Weights of a small mixture-of-experts language model, trained from scratch on English Wikipedia.
Size: 8 layers, width 256, vocabulary 2911.
Training: a variant of SOAP for the experts, 4235 steps.
Below are experts of layer 4 (counted from 0) of a mixture-of-experts language model. Rows are named router (the router's row for the expert), gate (a neuron's input weights, with its number), up (a neuron's input weights, with its number), down (a neuron's output weights, with its number) and show model dimensions 0-255. Each number is 128 + 24 x the weight over its row's rms, rounded and kept within 0 to 255. Numbers have three digits each.
Before each expert's rows: a language model's description of what the expert responds to. This comes from a sample of Wikipedia text that the model never trained on.

# expert 8
Description: Nouns or word-final pieces naming institutions, wars and places, such as World War, County, School, un-iversity, c-ensus, fer-ry.
router:099157117155126136144164114087120134126124133173122146110130146139161119081105125129119121157125143092116120096111096117166163085120129137127133130118089105097132068111188078144136138157153106114122171140100131140133118133111164120106132094118102146145099112090093140132137129171141100169105106143147164128118139108090094157107110118112114141107133175119167148168104097096136116129099158157096110158095096163144129128112149100125114130189131106160149135122142133112142155138161096138155124129164129122133155163128140149131146108141173148172149098157132148140137087167116130128115134119141125173082110113144175126177164111158085097151140137138132136096119131132103098092122139123124102137075135131141126147101131112152157121075130129118095105090098132141191140114127093
gate1:159143159094108120118106122164119097139124155151132139148139146173137111135138124167114089146137123104150147154111139118142166120139126159118089135122141118126155146104173161146105154120078163127149144143116103110137117102133111126155120091134087160122113152106086078144124104101162145117057168128146120125119121112122143121121118092122152131072155145175112139153115112137094137139108110144107100108140070122132122097139125158090130121153130143091136186117100147118106107161140073119168107070073123120134156145141153121137143158119151129134115106143104102094174136120133129089109122136129160195148141090167120133135144120121099147145146088172111105154135163115156121142124161168137133106118150185132174125138148111134139138145120137117128166126135153145090183127136112
up1:106103166113122151125104157149151152101085150095166138130168117134130113152163149147099090095072101108145046145153106140155119137106132140130122151154125138140113096113155083114074125083136110090161119146134164136155171134145093154177171143116163143130136119079126144143127122178125105108115137083138112145114115141140084096107129142112115106156124109109148147172160135161149146154125094119138122107141172148106145147124108108113116155157154172123126133154111115153125074132147135126118168128142128114142151149137116205134155114120169157159146104124118176113105111089152114146116109117156094149163093173102129122109142125153110149155127154124150125157104138149114154150130138156129113122109116120155100155131161120148070137136128125096116129147132124107118144118115115
down1:120105132144148127109140114169114143082102122127122124141140105101158120143119099093132110121076164115094120137129114172115098119166118141124147121100145122129119161154113165137148075093122151179142126145133117120124134112079143133121096116109151064151123126138129102121105166093117131127113113109103145127156140108151131096102119151112119086090111156095139090118133121102126109157171133129149166158142102093153124135115091121109137169100148143125089163154112146127116119102092091101102145124124133186132102115076105096155165139148142136126122082091138133140144112144148084121109110108180179134142114138165114091121162138147125113130102138163113145147118115096178131159078051145107108117158152093097151093103124116134133139104120081125161142133120106138127150142127161
gate2:126145144132131116121102084086117080123107070165100103167145103118129130113125108136159119169075096143106143122065105122124131111136140115105124117123085140089120107147113115071152101156155149135150139109091125155134152128161124115150144159141104165109115132126158177130094130163125117141135130156101123110112127096113121120160125137119121132130154173120086148145096130124157143122146123180086105147164119140158141155111142158110130110093060131118085104189140123118149101133136130130129117135092105099146154142132104121148125108122140091122138146145134122102138130142129123139105135153147142147179121146173118163124145113132102070133121091164090136140124117142107161078121139152095128176089171126142143114127171100161137109126078127128130153136127081157167088114148114
up2:100138132192122085105127102165125159116108135106125120093134126147121105120110156135117137145161090151141094086109139143112125118179129156164108173109080114109111108072092152127168119118104114134105151126140116131139140093124141093129132079120070162139091137144120133116058142139113142085115168117118156125153100116131072133138146128149118131130151139104160145080128133111104082132064092130105166127169153098139110120132093132137156159122119075127089101122135157137136146100133161108131104139171121165132150110094113114109107130140121108140108095164134137141110154163126165165124113116106120119152182089147131106100137120120161109134101171118116101137151131092135089103133134167142141118119156089113137156113125147150130132139167116132097147124107089130142103122116124
down2:122133105141136148147094116143147103123109110094176139100084109146146132133085140088155136054115084144137102140113139155112120146113111144081128115077146154165108143117141124134158143117170163140116094120122148087104097149103140073164136152140130140130107095107185149151134152125118186126136174120133120152123126161142116139133052120155126083147123115114086093119127127136130158165141121130085141171130127128110121125143091125146103141130083124136088166160102117140112128164122117119123130136083093118150103092099117143153117128093105106163119138120121151125164145147149107138122159124141161137144084131160116120092129134156130159162130125096173140131104107160136152152127140132109112150133162135133120131094153144125146117147124152142091178140124128189113109178134159

# expert 35
Description: Semicolons separating list items, navbox entries and table stats, plus opening parentheses and colons: Roads in Serbia; Motorways; W; D; L.
router:109112088109103112121100138095142136141118120152118116126096121127147157081134108136127127112139134099136124136162157097137103144104106123173121152140130152108140117107111148098141103137148182185143147127138157156115152119120165143099089101092127081136121128124103170138095149072143171182139123102135155113111126081142163155108152115162131154110114130136110157113145160096121112088169148137131154120137134128136121121136112166142120097102102191143115139142148145089145100115120112143168151105171109135171123116172081101102142108114155144135120117120084149100152163077165155122080099133094148125120132111145106156145109133151141134130136110166111173085154132130111100194155124087141132140119100140127112148123142143151147173128155158139106100116146169100092131149117143
gate1:093154085113126097120151136122128141129126125093125151138086169124179126118097129156084110133128148112106123120129089117140097144099102119072141132097151173113119115134125154120149126110123113115117074159105118104129103117156145087135187123130118133132132091099131120086134137154121147127149124079160130098129106105127183124115161093154090129142128165101147122131143126109135084143086113173101052103139108136114176141126118149151115129072159132138125161143150138152132152101114141148137131125143157137104157091076125149165135084156110141143168167139097132152141119073133135116119147098133107093148132126113100135120122108140138159145109178126091107173117144123110149146115143131144131134154164156189158093136149105119091145126099159120136138128171111124132151164123143
up1:141079116158140126085135158102140103159098140114115127103146174154124139120149092130084152124126168131138132149129120080122113164103132141140141085130122105081143131112130151161146078135143121161113143146097130136073133141113097124144137104072108144103144131094125118126105120122206142111093126138132142154156135131131156144119111097122105154106129165124120112091074125138123127138135152112089109164136099179138095112134114090174140147122173180128145154121117114161130116097127139116175130141122060117135139081148129128128138130146144114130082140120183131147111090148108111147158109106143130132097104104128149100111115097152158147147116147176113128121138161151126164081105112126117148120121142093114089112143110145112135147125135158170155155136138181176142117089133122
down1:127102116136143143158100127104123139173135103129131157136102140149129130113119115136148125122163109119096134140161153131125159091149155112138106133099100171130107142146110125100137161105112101068147118127130117133151163139139118124119134113157126107131137116098133161092133144178065127144114090113139096107130138123157150075125125142137113171154105098102112200127170084084157129098122079147137115103142116128122142162116089088133134115148134136119134120172131133113129125142129125128095126112117211145134135149104081142120168151112142133174134111115116134141122163193178179147156114122121123131131162160138121164097139137157118112121140144116118153154092100136144113150110125119128121163126145149115152095122113078161139096078125124082137127126124144152049163122094126
gate2:139143107170136158111108131143138064107146091116120121148095118142161162124131112063176088074127126125164131118111102109143106144117112141153124159120133091160109129115103107139146140106182129147162082097114133145129079142129094103105145145129142112058120095122137085118131140140122153134128139165148130112133107151149110181138162129133117148163161173081134128126120136162149135114152147106134160100139102125120139130144091113111132148124135093126155151166104137116115129123189162121131111134127172170136173113149124150129123103161076105104168140136074122143109102113118179139138086143137089150139110152130109128115130121154147132118138132110087132135169114107111119154156106129133146152163107117151062128112111124118134150140125129156164114135112171143154135111128075
up2:118100135079113129159131103145124173100103140158160164112177122092151106138135178158123148137159142114120134153117105161125093067133111131090170090093126149102153115121083134115165086112108146109095133126129147104113127106108103189132140119166116167125109148146109164097149132096135113123138121138120112130160122121097099114131123156147137096123107118087125105164151129149151144155131077150108144126149159116101145122057117135108104086121142124108133127129117132143141127120153126129102146162095107108156128140094122094143161122158133121139099131107151151111116094135112152104149131117143162139130203104088118126109129131146104136127101151148163107162101127153126159086132138210115151110090168141107162128130127133107123110097157140117097136110141111113166097154109164
down2:151132158118112156118152149134131109072125102075159137154129152107155139165100111122149128137129114097143190093100116114116130127118115122153135126102101126098131123107146153130170093091149152123151106085138131138132174095176159106107133157158109083109132140106158145111118137102159142129190089135159122114112179148126114082139144132149099134152129099062095182139114118164140136156116134110117136123126137144154115130144129124142099090116136123120163071154139090098139130121120139135111141151118146168130167127169139149122118152136126146144109126095147110136104125156102170164165127085121111108143112093124126127112100142092136071140143104118118104117148109148113181161122145125077149123128137111085145116148157124132171113141198093158137160123150121125147110129121151

# expert 0
Description: Final pieces of common English nouns and adjectives, such as -ge, -ace, -ence, -ity, -ness, in hedgehog, necklace, powerful.
router:138133058152098135136153113121178125118132131097168139094124145110098141131105157068166107118120133139111116174105109119105138131132126095129113159099129106118133093156182143134126135100115061153134135130119104134144118072151130143111137113120148167142100123155089105135134114159116135160114139138111100106136121152097100090129144138149109132096130167084153170168121102097123113138128121134118165157068140124132124139126133121129159134172122103159162145127101088170118133182141140130117112118131100159128151122102121086130124128133166144152147105104092105145129144124153139107142131105115111148110166142138120142129135163133070184090149166120123140108103101097095129141119079099157127140131087140110187137090108137114181149071137122125127128144164157127157146126140129
gate0:140144101102148141102080149114090133125107127158116133107125135113099120127115158093140151136139086132116143134141106110102127119120128126092098108150166184118110153104149109139153117138139137070124074088119097112128081121144131164117113102160139160175088111144099106117111140153151148155151120167099124168147154158134146110116120112088132116088094155084148131141138121106132107091104148100156163130156165160128141178126141156112121146074118132145137115150155127117152123108144115168103157089136135079151102131146130154094096152171125160107131118114145133122140139107104137121112088136083155129160115127102122177170106162139106186075135074157105122132114112126115091160103113102123146153148126134097126122115148146101119145136131137133093151136096136161119112120075096
up0:125176113115103130150159128130150129136082109130155149145150146128123092116123102124121111151141129124114132177119146122137161120072112127123170118118122109099113172137104124111150151138107116085128160127168151113121107115147171153128144123121139088139103114095125099141079123135107165149097084122096155180110087115107089136151134104131136142140115147117124126099134149155223102125110152081164154150116190103155152120124113131115134128166133091169126118113135100128122108123131137124090133145155142105146125117150087143150138112149097110110160092128080134119099123105122162110117126124142072162120096130111108148130157153140157142151115130080104136180138136147137095097136116158132141158114136102138125119146110189108165100171149074149135160127128104167135155154148118
down0:149121110116138154109148136118097145177160140152142086109164143160140118115114137167086096122146121147145144126114149143167098119140079130133140110135149098121094074139077117126138131119125138123149150104129104084132141153151144084141107096126126075125160119123127149117166123097154100150162105111128118159107135120154102126111104116135123138110118144111091092164122103120089177106149142165144137121134103120140113144151129114129152160129141098080154106174092107095136106126113127137127143107131136144145199102126159097107096204087174157095153135163110132142142143127157106147144166103117132098136096112112131141124094108148093106101122146161168127100140105149141123154157107163161078107147116101120153132135128139155098133120143083103100167109153140121179127118157105
gate1:141147101136137141098139151136130145159131158124148158129103128143157156140124077132160106122181137122166156108119130144142153124097132164167128111124092124137122139133131125099162133139123118117143121097140135125172121184125117120159133119107110118127140131122072129131141116124129111160092129103146147124107172134123126100122118118112152124154127142149113084130109139125128085120157158106170167135097082165116132146147136119083157105114114127096150138087137171109148131209141110154179114135142095180145125099132150179110157137117144133181149100100128123112170134153118150102176154097072138135120151118124102206150126174101131113120140134130136129136108117146093119135128176144165169159100091158138152113125139118135103079098160091120133153082134123152141112142151149
up1:129157059127109139127147139161151114094124114114122070179121138117103147084147125104097132107107081111103093090149096113115093106130124131129078113117132138133126182102109173115134135144135130120081108138155127114125172119135106140134161130115131136104111169146124134125136155161113089147149135098126145117126153122097137127144162131100117132105142146111135166161099137090139129111136144094143158135144183062068135158153122136178121073098074091125141109151128118125138114155132152099112172140141127151126103129127090129109102126131156083146168126130119158115164114146124086147149134114161157100148105105117145168112116145141124121154107133149098141115093120141130150163174111160162097131136156089149137125157127119120105137155147101108131101140147089105135179108139156
down1:126128157094112126129074145106100184132071130199135091141174129089109150124146105121102093115129110094156166149128100111101117140153108139097157102110130101143141144158134103119131088132132155130161158136109186139103131111157140130120125161102111137123116116137116090120143114162110123116116107150114137164145179139108132123144121133155098105098121058162142162138110114114141167165126102139124171096118138107144129088152092156115112114131145136132169101151135096118157141117127126141114140102116150122094096098101084120122086113155153166111139163157133162174112102132122150140076138112167176093180116129137154120108132148125132149146079112107142157130118188163132108159117112125114116118108104121101139111093133138120123143142075146131089134128109100121122130145134135

# expert 51
Description: Spaces, digits and units in demographic and census prose, such as population was made up of, households, sq mi, racial makeup, percentages.
router:109144134141158162120149096135116105161118135145133144165141126110132124136122133145092141108127120139120114080159122103092108124083134157160151133170120092112101138149126141084077121109112135122134120145150135138096121110112139104092102142132114139124137109118106110131160122075118081163097131149137106155138145099126119147084135068145142104135129164076112108113147126158179064091152186124145126127124167132150102140122156140154154114088157112146109124125116147151151168078073095150125177078114098135129147135140121082129120116115141082106116145103116149163196116101091104125119142138119140135131117153126141181121132135168118155127136151091138138142115105139116102101118105120183112158161137149159147106149148110120116144122132124116166140162121139103159142100178150
gate1:195138170145141117107127098095122111141104117125139111103101158095103123090130123162115118081129123140184112158108095095126170148135118100149159101101122095095137111162166130154134149075163146131105102130134157120130150107120070115134141120114109152147146164132141140150083119105109108129073096138154100109078133130128103136122116081139120091130151124128119102124099093125148147108109116127140136122137143136109132148121185141116119128162138139117143109124123135100135170143151124133149128129137118177085117158125111107121091140129073116137128119106131180147138126121116113139105116082096131072123084095099088130148143112118155215110156135116127145174150159089157153140144114139131084142133148119110146125110159106097134110107161079150134144139087118129155123126122144
up1:092149113129152088132132122147116123146142098124110099104118121154128094138162087181161130135146125111084102082145141086144106143109103081091147102149132108154130132143096107078135114121162122071079145139137107126140129149097118091145152108131117150094122094149120122162127088138078127152127140113118106109123157136091126163132093143125137125143199120132144111152169154127109115116134111149140102102146156098124129137093114127154086133062109102128126151144140097126110133138113100171137161118112154140118178128131118157131116112130155161110164123148148077120143109142128179165160106143143139119189138137096132139113144116120114098137115097165121097113124159158109106120144144128134137087127164129169172119123101118136138081079109169168142128140114135134079148120103119
down1:143148142119154147109128120102127172125124134130143094110129128153093106126106150149132155147124065112139147168106137129159130102119169118160148125149141142095152147141156142125106121143125160061113136123089110119113120132149109126121191150166116064091097168138105103124120077154150117150137204078097122181079132121163134156116126136118127152135110138152116122133146146123147173127141137150123147098108108114130105122142085113127139168186144133111131113094098100156072093115178124140124127108186155099147113146131135121103109133126126114113115108114137157131123148085124129137112100151154114140067126080124134123147125095129100084120085130146133121134140094118158121129124180141157107091151139138131150125112091120157122121156111120150108132137173143135096147108109151
gate2:097149164106164141137140093154123105086131098120108149140158101138106139116177127079137106120143139110138147064122117125153120160130127098138116141126120121173168144129096087129101136155100108114139138143181151145123104149122125131130154135119139132146120143134094129140125087113169112166116156160144113122113114116116132207093155112052174103133142115161111110146150118141116119157088171123159115132149093187154177122114109148119142145115100124108150144149140113137130164128143169127135137107126136133137130137150095165142125165123112123098128142100152093150150151112146139083134088051138112164112095104128140147125119143151156153114122110142082117069112146100142117183136158143118116150106163150160156121156129154139117127138079115130165113126143116117131132096134129
up2:178099166163109135142121159129160128131124141097130107151143113118141115109153136153127144123153136122132171121100091144148159138165155124092137121154129153111094153120131117157130104103152162129115128104121150113157151087163136147119107111130157136116162160140145113077130101131107112093139135128104079166113100184113094132091150162099113118106126151139075147173128137152182144166109130091131150108105098140118104064153092107148149120113163125138142132142125159149150130161083136162104112135154140124122124085059154161141096137106119172119130124128153113127182093113144072148165134130144141124105112115117138112103142150174105127139106122178129124098117116141112127133147126133144144083177135126129107111116120147142114091104115131063133129120157075123120122147144158
down2:138116104142142124120145109139144101144116097133170089128152148114190136119116125119143092080097171126144108152120156130109164153087124117148172158078098113122086150111164093139114113128111151116111156143136123145163093130105153133152086121130138106094163107135160100139064103096123112136136123133109128131143149156119112126146094133094121128147117154161155070125148108114124092169162157148155110136164152111115120126095105158150151122138128136149104148136093088095108080122137060137131137084073142150094146186137132142146092128120139095125156112153100118151129133131111128147147155152155152118124139164121147167104141115147183140147101181144123198183104112122123147126142133119132105140118121130107121118121149109122134151147105108112142166140148149116161125128140116

# expert 54
Description: Table bars, equals signs, hyphens and "The" opening a new line in wiki markup, such as a new heading or table row.
router:097122097106190114117158099146154106135110138150070151149139119118143137140137138120119159122117144101117155123085141143182141147100113117130098120156169095108143142158153123111124114146114119117161158122156130118141127144072076150182130152117178128130139106085159146127119123140107140098123135110113169113121124096138112142179148119150146069147121114130087092101126119106119134092126119147128149101124152114103163107141185135145149096129130129147106155151123125119104090111120112108112146139106128123138104136165097111175131122171112156127121121119116131094152104165158115123103126146098133104119109120108102144172130084077134093150136145146136084169119127131068117092116130151105170162119099174115096096107162150109088141075155130124111145131142095093133112153146159
gate1:136146139129064191139148081105115120108160111108119118160107121109121116134101145169178114119125164156123203082092138143144121108083108162141108145114092162115129161121127111154105166128124154120130173133103123134109154130133135098104140111132150129121134132134173139082137164143165117112133151113103118086145122124112103140135139086142099125156147143095149145127101108130142144126112121178155137135130130100089144151110136168101129126135093117154129119115121178140150100131124113139131088129124142144161113139125112135120145158126148129145151088085133107105124112160123135181152107133113144093125104124158145175125140104113096096068093121146139123156145125141144147109134119118113183147150144160127088132120111153164097174145092146064144187122124142112102098123137171
up1:129121163123147111162105138084117104130133123147143165151091105101108157122154121125104132140125134143128137131083096158128150131152137112150157139119164179118134111160127115124147142134147119098128088137173118177169155134112139139147092078123108145104123123125176134116099111146122120144121123156166107117092112149108123133107137161109106104118084164133128160118144134113104195119031116087146146115109090139128123098127137134146109110099165158139110136156112126094094148154140146126092150148123143128110136146150122104146135122096205143116152093114151110149150139097093157115104101148159133147126159104129134127121153121170156097123119091124121086129125165159111131185096100165129144132144138113156164152143138116083097139154155126135097139156109132139145159145090081
down1:151145133150127145131140105154117139153137111146133115081128179136127171181156118166117115122114133142092121135120125111116083144130098131145125134135103085122144063107144083099184152136163117097140118134102084168161101116119123094107112123139117137155148102128104096126165122122153094130125083106119121133119158171110127101139121142159200128160103072113133137130094154108185132146122124102115111134125137128196091139084127114138112132122143106144137126114119089094133124131172105108117125185119129130151126136079100155144131112142147141093113176125108091108131145148126162122139150138107103129139114112149160119114137116152124120147107159112111082103162117124112156126132073124133131132098111106135157144139148187108087146127082114074135183149138132147142123119152134
gate2:148118152153146142126109145194189127141112132149154110131115117160123133114100112125095156120134136118095145138116136127123127135170094143112109113116114095164107136146138124164120103195147115098112135144137094141107104131143178134154113197123170122103153171091130134118163157123131125137122148169153120120081116155146118173179138153130098073117091103151119107136128134119130094097150126130088134128115129076113137127117111097116091161104158134162138160133141143145134096172155127171124138155176094113153158155105130123126109103168135087138143131170117134125132150174114134123121117134100142100116114091144085194127163176129169133132117146119135122121099152157128126158174107130141118125143113150093106119096122144081126146121116130129105104127141090149118131156174116
up2:079171176147117109123136102123161103137158128183147129134134164120094095093122072110111123126154150074113123148117168057156132165124141114123068110131172153151141127129103123071178101132141148119144172125150135160155126085116111105198104107135130122077088095123116110068125120173127123145112139137148138142134109132125130116108135119151110095131137130125135137119145127153117138141103168149152129089142110090122089124129122105118168082098123100100138118124150130128159142123114152152127126123095090139084124116146111110135120102106081106126156151117158126145154124143117145112110104099149123112157125132137148082180159133185121153115122147132133107108147096109138111146112173110126154148141140157119169106096118126145133134161133134125105121139155138146139144105109085
down2:110142112107156122156116115124101160147154091137106119113137124136130171097129139161121133102192122129129151088112079089128135067136134115149068151123137131164133074120084144134142139119141093110132153122126143118168135124139072157115144141135128173083134128129161143136197117143126149119132136174152105091135141091142117111115139134146154130160134138102188157096104172138125114163130095138136132149146130179124099154124162122121144115087113136114102106076109134126091173133084140109090146095159137107127099108113126120147126125103132146108095102128123141110137105156123142150155172123163104138123127101083126096151153125122140128159160098138143149149131091148100122141122125106075124091150139123124143155148100145113155115120098115129119165154102137121115125113168195

# expert 36
Description: Opening pieces of words and numbers after a space or table bar, such as month names, Ar-, Al-, Mar-, and coordinate or date digits.
router:106094163092139125158124164149119155183102118114130126167130170168113106123145131156114162142141113122119107112140133117152110135100154161117158118159160105125147142134138143127151132122155124165091145167148093107155147103118168134115132139170132096152115113142089125126154134132110123177165085103097151117146170063150157131145119131141081134093111160135100153087149121150090129136151146112144111145136122127099126158089114122118105106112114107099136137123133157133128131103168095126085122157133118105155113109166136125129128098100121103114114127092086119126119160112143103127102123176137188106111138093105151131100125131084121125132158107136086165139130148170150141158130180129097138176147133143124123080115098107145131115126122123137092075122157162074144067132153133
gate1:102164160156127104120170113102125131173118147127155090139118126112107124114109145107103123169110188116105123126175166098163105148134174134181123162163092116118108115096111135163129106131102120151089099140100132111072066130124165115162090147142116169167137094114174132119141125107159100129096125103145098103154134105145139110114137101116153151115111127133135104121167138129155112110152132136078140131154132105130110142122173132133175124084143142156160174116167105106118129115141122154115145092119128146078100154141106129162078130168121156109120150125086120132089148133080121165143134117141105087128129143132147141151091171138105141118084133139094163106114095133088141103099131129157146108133121145099132097162139125134134113124098129136105154108098102143154112129145120
up1:141091125115144111113168131095123120108079124115114142089138132140140119156136121141170142115142117152117149133126141144100127091100075154151099190149111141141145123143097118144178131134159137126101135150116156057140158129110191156116090135122151108142108152132129122133114113086146160121123079133152124121151102131124163131126155145150097107142146156120180135113145124145149140137169138068134105142097153132086093169115139183100138132123151135140137133139126091088130104131141111137144140083077116116083156117129150126159165130175111129114135079115122140090113125066147122146108158151084128131152153166122144151140106127135189130106150127124127132169113190103126151097122125126154134141151084160155130128133152134136122158152169105109127128116125138123087128155164140
down1:150082106110116119106140131124142093103142076147114150134122154161160143142108148113147132145118134145104145130113099126140140086118140177108147117120065082128137135107108129127137152096184164111078145101097140141121138154137151111109089104155138116121137117143138188127108108114101148124115110177127130113091145128151118148151123170125145122088118140112120172136094148169098159144145157138113126128109135166110119155114105134080125124105125077128119183064124129122153150127118159126100134104112146134143169141097141151153128127116130104151131101112148169125161161084160128099133122116133144109135117114154144166151164155143185140153124176125130122105126094125100121111109082155142126125094111166137127112161090102115134159050150089114124121081118166123138102119114142
gate2:120143140139105129115104127146141138087146112136075133129109106151117123125087160150147121117133136158121113105134143168124172131133131126112092123136120096092124101123146149110124135120127165090164137160160146127154149151137093132160116134151112155122110130138143098163147149093095125176147114145108188105114166165155096145124136177139156136133142109075150102132138142156105132146150132133204154129124125066097134133107125191141152127174170101121112135125116124173121170127106138129111147081114118118124141161165128113161195164102141125064166101110153157132138144121154133136128107096109132129137122138132100106139157174109086104129104108134179133125102111140125158129129159112101111087138119092146133130099145112143192131087152139119132112106142121123158131142165113
up2:121120172143115113133111107108154142151117109115126124079132131125126119144153081127105136116133107109120096146127103137150099121146074143124162140164154151173119121146047119112112108126135142109109124133142103086135129074128138142123192113103147148109144129129086157127104105180130145126165099109173107146132128130111164134137117166084146128135116162101161161096127124126104115106101104171095105145084115094117175127153114137155130121106130164111112141147105091087118096110136114115120135157100140124164121127128127125144071158102133135117129114113127108117123088117123099138136170083099114141118169117140085153116145129125170128096112089144125155149106105105096154164113115115159138093119133145095142131137147136175152099134182148126147122130078165149080171163132098
down2:172128108113106131166116128107176149143119147121114120133134119105105125141104140095152145109132090098110086118138140136101143115125133149153131131134195133157143139119131115129146164142138108139176115143127146112086124145131131129141135133121115102180089136123136130097126123156156157149086134159132148156164146176097151112080156144159127122141126103111120133082128113130148119175114113182102090179140105092104124126129159128161080081105146139134142119182140112174115128105151123134142150094132088113104122123114112154152113115155159146127132124122144132141131180143108069098123178124145128099111109126104134109142143126127137147102116109140169141120130093157133078128112080133136134062133088183170097077112098159146152158136111111129155144151123147161131125106074114

# expert 30
Description: Middle or final pieces of British and Nordic surnames and place names, such as Dor-che-ster, Nor-we-gian, Dud-ley, Knox-John-ston.
router:139113139142154145111100160134160142145098132139163120083121128114118173139123078093125158120134132137148107142102084118157146163210127125118134133158124093121149092118158110136162147104162109162137151102147097119134141146134151145162154097127129109117074149129161153137134095184078098142125169104097131150151091123139073099147100085135135096128149127112148150120102104101130139098138123151160145117128160126133110130142105155133113141100119156109123139123149083103110167113141112111151071148160113113148161170104165150137093188118132139125128162122146165102099108158113124168106123092140131141140138126135119145140115096138141136140139130128099131158174117107153103157080130108144138118137123083132157157115159076134135131140146159127120133096108151124082125118080161
gate0:103137143138109129139104123087084136108153122173156171086167110132151102081130105127096098124159099134119105147138122141125137163154142151117059153150158165143161131121124109135147147156161092134117147125169105146134178093100087123108179115102116088124110141137106132125104108109150134116111101092074130152143127169085117137149119110161138094127157141085131108134116143148124136101097123127122106141136143132126108108125162153127186158103132084163152130158144192103145150113135105088142098114135128158149103155166142109146148142118138167097122133114147152095099103150144115123105115122170067155091131114135144125130148145151136147090104113102115134138131126111118140160083112145115102121141160127166133120169111137106119128103130119100103154108123158108158085152175135
up0:113133110143080125140108134124132127147126141146130188167142125160126154158118115125160152139121119136180159120146129153150146125104109116113150100107132143110143146155134140101140127114149137118137151139124144135113116120116152124160097151108156112104157129113109125120137114114141136169097139142186126104090182098160130121137106109155115146185144155129150100130106121184088147132167134147117152120107151101137131147130150089126137133149158171126104140100144147126138151074150123098108132117134124140101114133134162123154119120104111148116170170100107129212114121182154143119099111112121096117176086123088086143145157157143153081152157089105125168083132114115134156136135131152166144114102141178132139156111128144165155124129133104153149168058144107129128155149066123
down0:150147089123127098126185153110145136137100090121104159065155107091114143120147098125121139096107139121155116141141126092087146145116119133111080150095175125162091153118109106115164104075143127148128151109134186119141143141129138100076114106163154138143123104144131146121110124147112091135132100113158129097130133113105103151148174126120109110078048138126116125113108107113141099094140126148120109099151121148101133103129134107133159104141126129165178112171106125168129098089118092106136131183114110121113146146164099137149133110098143089116124129143133142140111115165074146108147159156101120093154153133177144095111102122114103141172141136156122124144149154117098114151111138125166152088115107120135131127109159110115177142164108117175089128134148124144150120143120111
gate1:135124111132112118139143107122121180148147140142115126112087138132109159150098110131175130147083154118143120141132170109132136103118114161084105136128111139141154114161122175131100147099149165161158134126167073094124119117143139114135051092127167146124155124144108102144144147109110161110155096095128106151101135151123126165134157167098139099163128161117161130107105119147144116152116139134182126117114109170179158118152150134097104112114121159161087141133111103118065168099081086147128121127121116156139131124113131122100149142153113145153117082107150135119152116117173095127076132122100137121132121105140083125134076122126122135128165105115140158164102156130110148165099101193136132147114141115120118104090125124111130100131168125142132192107151143104100127131111135
up1:101151153140110140109144112136127086112115115150173103119092121126124146129152158124129108084133139121118076121137114161095162150124093079176099150121099151162144156141160134109147172158110136109116164126120136113144141109134120140184099144095131120117119125128105100111155121123074127104132126120109128134157113134136116132121157140123112139118128102162168173089108155165147137129108103120118182117160129087113089152085115150111109190139151144147145078124128127103101140148132106131128154160155115117164120087149198104088122158124142115110134066150124138103147116138133144127112136114120141158129104108134095141075102124093130102111111061122103109142128106112141161084091111131088095154131111155096148100119140138179148135142121134133148118110091165131154129174144144
down1:132120148083101090145152143123097192129160111127169074070122127096165119146116118125139152164176140163151104120137151094112123129148109180078128139136137126065097149135146105163097131121142138172144171145128143114096178148101153147157140114129123133155103144132117121132130116151145132186136137090140139174130134139110120145147090134162096119107141115129150164161174091128135156145161124114146120126109099126137155157117115138142128145142115115163092117112184120134119121134138166174129142172143111128089139152110140146085128118108125106135098184181106117138161097127147129107104111109132182182132133141143104143106129133113143147147111139178157153117115143129123099116123150125119148144140138153108113102101141163095148120126143138167149114150127120119176100092138126